Weights of a small mixture-of-experts language model, trained from scratch on English Wikipedia.
Experts: 16 experts in each of 14 layers, 2 picks a token, a softmax router.
Training: 300M tokens, 9931 steps.
Below are experts of layer 10 (counted from 0) of a mixture-of-experts language model. Rows are named router (the router's row for the expert), gate (a neuron's input weights, with its number), up (a neuron's input weights, with its number) and show model dimensions 128-191. Each number is 500 + 50 x the weight over its row's rms, rounded and kept within 0 to 999. Numbers have three digits each.
After each expert's rows: "gets" lists some tokens that make up at least twice as much of what it gets as of all text. This comes from a sample of Wikipedia text that the model never trained on. Tokens count by the router's weight.

# expert 6
router:529486500522529462455621493527615509475500420387549519561470494549565450392484633491442529602510519464448542533583450569485462505475483453473443446504567554443519485458488523554494500552483527
gate22:527507433533532488532517559505494530530530414482476504412443503532489527413408598514537443447520484470529500468447508428552462557443534537479618465531489497529538423530452445594455459530453477
up22:522426632409491534431403524484588503434470568503557498554495467460491495534518510500448559440480595517474464512529490544490449510520514436512515516500510414475431569478540460406490538492542422
gate23:532480550550472540445549385508453422497501485522453532550526450465475531538524507504621576455490470471491468542437491624554484533476405422433517436450480493494605478497523450488515490609446435
up23:431541515442487515483560464471499477520467530537397581550465486544438435487506477500560558503559496493449509570482447544494450477559459501441510403480494522485563419513532465538552533572511452
gate24:525480445595512555510531602455560448481532529509566503433614395527468593487510535497528521519491508514524499561508532464529527492547656508537497552484498489586476574453534581549547422484460462
up24:471460495443465486491433442554456501502477488516460443511426511440509443497536482499499466497561500490419468490508439569509517485510359531448521462431507570420494544525489449428444557541500537
gets: "-", " ", " A", "a", " S", " \""

# expert 5
router:518483488527459497515529429474454469560532467469445571543531502471462457471543432547569527410485522571531543523437479487416544450488514520440567528490508554539555463480589510526416522475500556
gate16:495384538492463555540466558495663509445544545395504556508578491542436522483543436473466584478505505447667379507485565533453579501486475521432529486423534579512455505512480547485533487486584615
up16:507632520586412554500487479461499458560443458565560576595493425454565485436478554567521509552537467531453569509575483521600501576488471445509494472530422527501438534619504430530469553486489559
gate17:539447523429511461496472525397561461426471464531492435603502575556525469420498497436449623481522607472534496508571495434496521483479473426485467550416414596506506520462475454482536434534502544
up17:579448497420477509467527529449550543434509453565428474484540608550487507442594502454427541465525566518574528476504422468543579529438544513496523548504443586454513487510479409489463395475514573
gate18:462397395450511483492513424504497521484541494523435455481531575451473507493474483497501525587511492434527455545513533539425568562498513542372566627404490493569426498593664486549460401490504579
up18:517551586570408536585463551490469563598447539491604472578494413560488545454530474480545454495503459550417534484535395502512574423560496443533496457630514471418500493497399535433507570443517461
gets: " in", " 1", " 2", " 3", " 5", " 6"

# expert 7
router:509437533354580406510458571480480511519486541448475405475516526484526508608494490479436532444528491572581469575464531528475488519554549537563529528501424472496509569434536442507437489546513414
gate107:585504543442498477490454453432431569539527554501457513529513523428522466549518415533471520464333468543480477567557512494438483480563473562524502468475516427436492483475508487489442444470481521
up107:445519428542499501517583552537541467557528533513555517464479478500425504420461549458552479433595480545525488471486452517413527520493509481418554470452477469432459449516522560554515544493480445
gate108:495503486451490544478498585493456525461554428563505497625538468516566525491359537462449572489506434549473559450501523496529458413589479511543522458600467452508588517487496448434517422494458526
up108:456612499500447519476435560572488452572462414491523433557478486463473496553573461559558515484503495560541475481436427547559484420558508574474494488493551526546510472459433537448505437567514519
gate109:537559487554515518409495485494497553499516487489397560451464425499477475457394473503474568525459561473519444413558510545399600488523525474511511486526585532491556543438465481580522535477452478
up109:477545549528539509602561514496482470644555491525533533438550524545520486485487521439498482458540519532502481453412505496509500459520454502498362449556457587467516533457509533516454475500465556
gets: "\n", ".", "==", "===", " ==", ")."

# expert 4
router:479469501507518568472476594535558608427511551530462482396566490441572455609562489530487529346591525476448496512524518440442468455552505538518572471513596478505593447527575499521495475455499419
gate0:517496415587618411523513545408544509458428569480503445462587515461571454500482554525445495396476538501440551652484509514500470410533486481481526513440389478480472504569578449500430460507544487
up0:518478585471444525504519424599463471599659426538555509438404443553367498531474486507560502535509517563435517458526542493522543617480481440475503492486479467543516588497441538506424523544375494
gate1:563486459478508523509435567562557519441552461595561491400527593507493424494491417451477474513508459560523472579471543421518561455553446422494494491451478490533507521529536491507522424448466436
up1:480455549475427457440521514474476500513471451439549539535464512506419542458449594486529423485556514421540500416489503511523438485478526557433452442538575476482537450470395450517622513616593541
gate2:499548490542542377490527601543454405528492373582483516414512547464518555415506456519520470403532450501635477590530569512586537574517483468492502451584411514536508537497558471539478511482519426
up2:453477527508499609477517412429532575427548531543508472594501464528495512548507550493512543542511503542394535427399512486421431434470535577430557533491596474471514409501472487480479488486488588
gets: " of", " in", " to", " for", " on", " by"

# expert 8
router:497555460519439570493489563516451416434513397477520411499506557566517577582487463450502488470448526508577529494485476503560580585439575532613424557487500497496510515506465458538526549493541521
gate5:521491558456517522466469524592453507480482562468546479493595499580439538492557491505489409555576652432493538487525480513491515504467516421420498482429488516491546526471568472575633477451504544
up5:559452574517519554600433476438523496517542605455546462469540424440471375526494494459424561468561449543491568497410364437550495506513497496490472522457500482515443526449429477471601483501538524
gate6:483497581592564508499408573489525550536504497498588459469419503468464467598577419479451513489464503488530611548406534463468487460570554508394548478478504627477435445479555471419485477504498554
up6:561434497513398437483566424547455487479442429469437473512519451508527520441442524494498493495493481518383459507547503534553510518470419463557503598538506448430533543532455487517577479508433491
gate7:507527482514507497488604586469474551409496534504590512454577464532500414546534501462501389416516528434416565575453448445532531456502505564507534538561512576453458528440540493504434524545493521
up7:405502536510477538464603562486476527410444569528628443525575488536469480536492492483556459420529492439410609546499461466558543520504551601564550590519527498469446443428512517491468476550422531
gets: " |", "|", ":", "\n", "-", ";"

# expert 1
router:557550508501490537455499410502587584529458493519541556538409415514481479434489483450494427587571523469454414471517527525415548530463489446476502481438472414460600492511488592443645483524473484
gate0:552446456556489519495487413594508528520475451532604524414481478520579502439492476420519570452581492442514497437573471470483528499601496474409412639467463521441479616520474536574529563495511457
up0:432499509405567499501552534358431554578532505508410553552536530514498487461565512506466446527497535618488512572541488552418528479518479634482543494588515453628507478580492432466456553580482576
gate1:495515535483466493585535633486432556504525539507568524397449419555546530498531470511564440422584498500419479512467575519522432429552587454493495537584438456480558453582442518393438425563556428
up1:495562440489502542458525535500536566539507535572490530536399431466524615563534473535556527515532528464448545428390463493589555376621541468537492490556431534513455492574486504505515551502469444
gate2:562538560544530340514584499603529521501501541426526560500456453490488502431466503516433400534589485564521480506552507516453505430496539437416501530506504529541456534543497523506502497527508477
up2:483455538418464664496494554377446458515449483544420495439488495392500538546524445518571587513417462466437577538475498457568490501501418482567496492488485440499459462563587391490542604447552531
gets: " to", " is", " was", "ing", " that", "ed"

# expert 13
router:510534447585419597461513515489427467516573524516500533528588556477535591432554494555521474553430468539441523552466486489566505468514475559431546525557480564575561481532466493542406478435523556
gate16:544542367573486472479489525605518580508513483540455545505556569366543547456491575453498495538541481559533463540509488557539543534492506542611452484569436460499518422524537489466557513570474537
up16:590517410529470501489547548517577539493460539491469484507526539520524510462584539409539507472537526439579497500538547525529545557428542543488510457533467468467447519509578453481561584561444533
gate17:452496547409469478509520557476493531614470446567434476425509521450433542457518565546519504470463551499564503494584555496468507522465501544442537439463485462548468569509440475508582483487523494
up17:474522471561524455474413470504504458443513529461518524470422551473497497516531474571474560539495423446515497543446525544561475548450476554565536441531488593452413479441475516535382511543398447
gate18:551540436450653509516450646483422522426544494451430493467495518574522503582476489561540484506584450489523534473539447432428483446557452508461528386453493518529469477487503505460584533490533580
up18:395524577583477501476496461503608464486516490538521526534504474496452474480469484475544585542510447476457526509502535509511483558483490400514450525621506473445517426562490543512550506573545531
gets: " the", " a", " The", "'", " his", "The"

# expert 3
router:566523598443495449532501410546482485476393572581495466457473491539431548579507457505523494424460507587447473550421470399546503611529416500532530511484517463590387500455449533534492500552415463
gate38:523438534480512452485478499572560469476531540562458505472472520485434449524426536499436514582511599433485518520451499579543569512456481499569564435564418548485502506389543509502500560518548439
up38:471538512444488450481520473449465655521477446539413449480472495462497541527565391513501424448402415509442551561577497451396483468504537493488345513503513580417470457613497458443472505584528505
gate39:507530546536545543518484511522515471397446511576418496464585565446443554566573404507502429512563455480445514598412513469499572516498455482538524465527535554501428474538538518545592538647487471
up39:545446499454496506478508518498424563569548435455450472530501523578474509440457604458450450446534458473459500467414441526614470425525481491482484540418445552556473610433540465448503513417563536
gate40:490549525465514510452452504551444561469472496534426498478522516557555540613549531515484556552452394466503520478483543457524457505529547511516500533492555602503407594617509418569474411461450501
up40:453524468499604576439593440545399459450496470541496493602564562540565524448570478469549442535544469427506566508490497533457389518459446536535530549495527452495501537397521544533531534487475552
gets: ")", "\"", " ", " 0", " —", "'"

# expert 14
router:486553505451469542520453512568528601525487481509475569542512499491437544549390502525482451561499556485449551520574529441400489425420519533483508541440415470496533483463569463424568527472457521
gate22:431471568568482470418561511476505461501519442471482491425485515484565428459554523470452474544601411489510604432529504495556450492506413536500375477530478506452569452479527483497596439538567519
up22:437424515617516453599548492502536504475508496560552507388462505477593515448593464425417509576527478450538529484550519532554443504479564470469426540485514541532490427514560519496588506574546470
gate23:488464508524516572525425485397363489604418527502558456435488457495385516505622516601543413475450477467552466476511471487472492419527501492506566480524469427572509477508532453499480544523566572
up23:431494591528528558557513562498466450510585510514504517450491404500524454422510554536580492447552545500563535480597479549466395439502588543514573588554434403516427479565493468480463513501463490
gate24:508417564551570466549501446410504536554437538517522502552573571518567542547494511443434518536465496495584472449433471508333472542558423489491422556520530474456589534535484456499424538520427534
up24:476441502374457477458441583543478501450513468492577528502490491420471470490552554498431510455653537491502503461577508507638407463497548480529548406517508533503414483495534493526486547471532449
gets: " was", " is", " as", " were", " a", " are"

# expert 12
router:483507542540533459507518428449476481527452425547509545470427447473548488539442541478525460485441467423557442499532527542602594546527514466553468467528553554475460464558522467469499478426538429
gate38:544476428510497464586448574487399546476488554528478501539518549433467480540499511519524481484429551482564474538559500508498534531526562461438490578388517472500483414571557471508510425558527514
up38:503467452464461530578465445572493503460480529597499563431529542490563533543554545437546551478429518506532545515538480463506469496450495559486586566487453543436488435517404463466435532505563595
gate39:554542459449463555421562484534483527496519397468612491472475343585526499508462631558390490486435548458509472463506480548502551559557439453469509426467481461514442525488461501424490512430408518
up39:517526497569463504584553490489469459405475459471618509507500446610564524482475487529482601429483573463388455531478415481507471443535493453504555534493483515465473420533557472364491573490446536
gate40:607582548528487538452459559460542503505529450563483515504591477514559423457533539586540480477439484433516523548556539570460563623495499488443517529512499625428540611562536577465573467518546411
up40:531453490595497483543556501461469602548467496508488497479514523501556494428457423431508513520463452482564401515556503508509526574437438448477467495500612491435535467565506552565548467536408477
gets: " ", " (", ";", " 1", "/", " —"

# expert 0
router:467450414458520550489528550392487449456466462547568540510527458496500495448499388502537590549566501542569521495517469513536487460474508495528478532558460585486327519521480470548543484458567477
gate22:554569529472508502519564537527526434482548465445459576497496374454447454551481400474494469532510462454525436544524482520467563449509440503445596385538507439487456483467458535532523494469453528
up22:470419452562485465435481445537437486505494517549517394470522548543594422510566435447560474486497503529459504385512529599518462446388531465455540522494426463602491594530537523542425511527472537
gate23:423523563485496494505449482532453511578553529425468533477517512434472512511482494513534457524411563562540481486461527436454504548551517482532548446597449482534357511509554536550473488503503553
up23:453498507404533545391432420523545522469484546494484500468583521618455568467521403510555481457541512495547506525521459476468564547520564520504504593475524537484503467599540578543509521466455446
gate24:585522462505416613523402544486494582565517409541472516578529543532444470513555524473553484557459481528494433516589538522514476463484392500526461530539508476507408582540529504503474545496433524
up24:449485551498622417409556502488527364459462540468531505440517508461522501481450500439485559506428451529486562506402501483464518552518600478509570484493517457462515447415477543566585396486468443
gets: ",", " and", " |", ";", "),", " –"

# expert 15
router:578478465560543406494443426526439499509482550455512465554497458439484574523571491428458517560443526433554493508500485483443445618561473478468496487477532473467428480540438540411401466513497576
gate11:456579485417541511541488535527596510569414490426435482491418475512519514497453515397412468526528583417538473424574424523511474563577530471603475439530512527497590541533522467538483520496494494
up11:578418463496488410483506464472550538493590504482517497505534557560439455350495463573518426500544509526486463528483466479485497508375532560423491485449527476504473548505441581450545487502417480
gate12:552517435569486445502430470522485545468461425441547559506482459516486476373480519417495507468471475482478504495511547523445504518489492591448396397541437556446527493541396504487430470478464571
up12:572544445469445472418518406541509431515541465450509523453476475450494473543514458472505480452481473442451499550464564571558502614497518589445489499484458415460480519539457521539486418466478509
gate13:575479459499594454547538616506554434378452524521469465577573453403405524455443487502612503440567483538474501414522529454518505508500467459481502432476491538505492470561439531564518441484477528
up13:484504520474476479536510516520400530540512493485530474443487493490628606500519444543541451503490546521519472552499500482545523449501437511634492449588497494454503505454592445479424528538542550
gets: "s", "es", "S", "ers", " they", "e"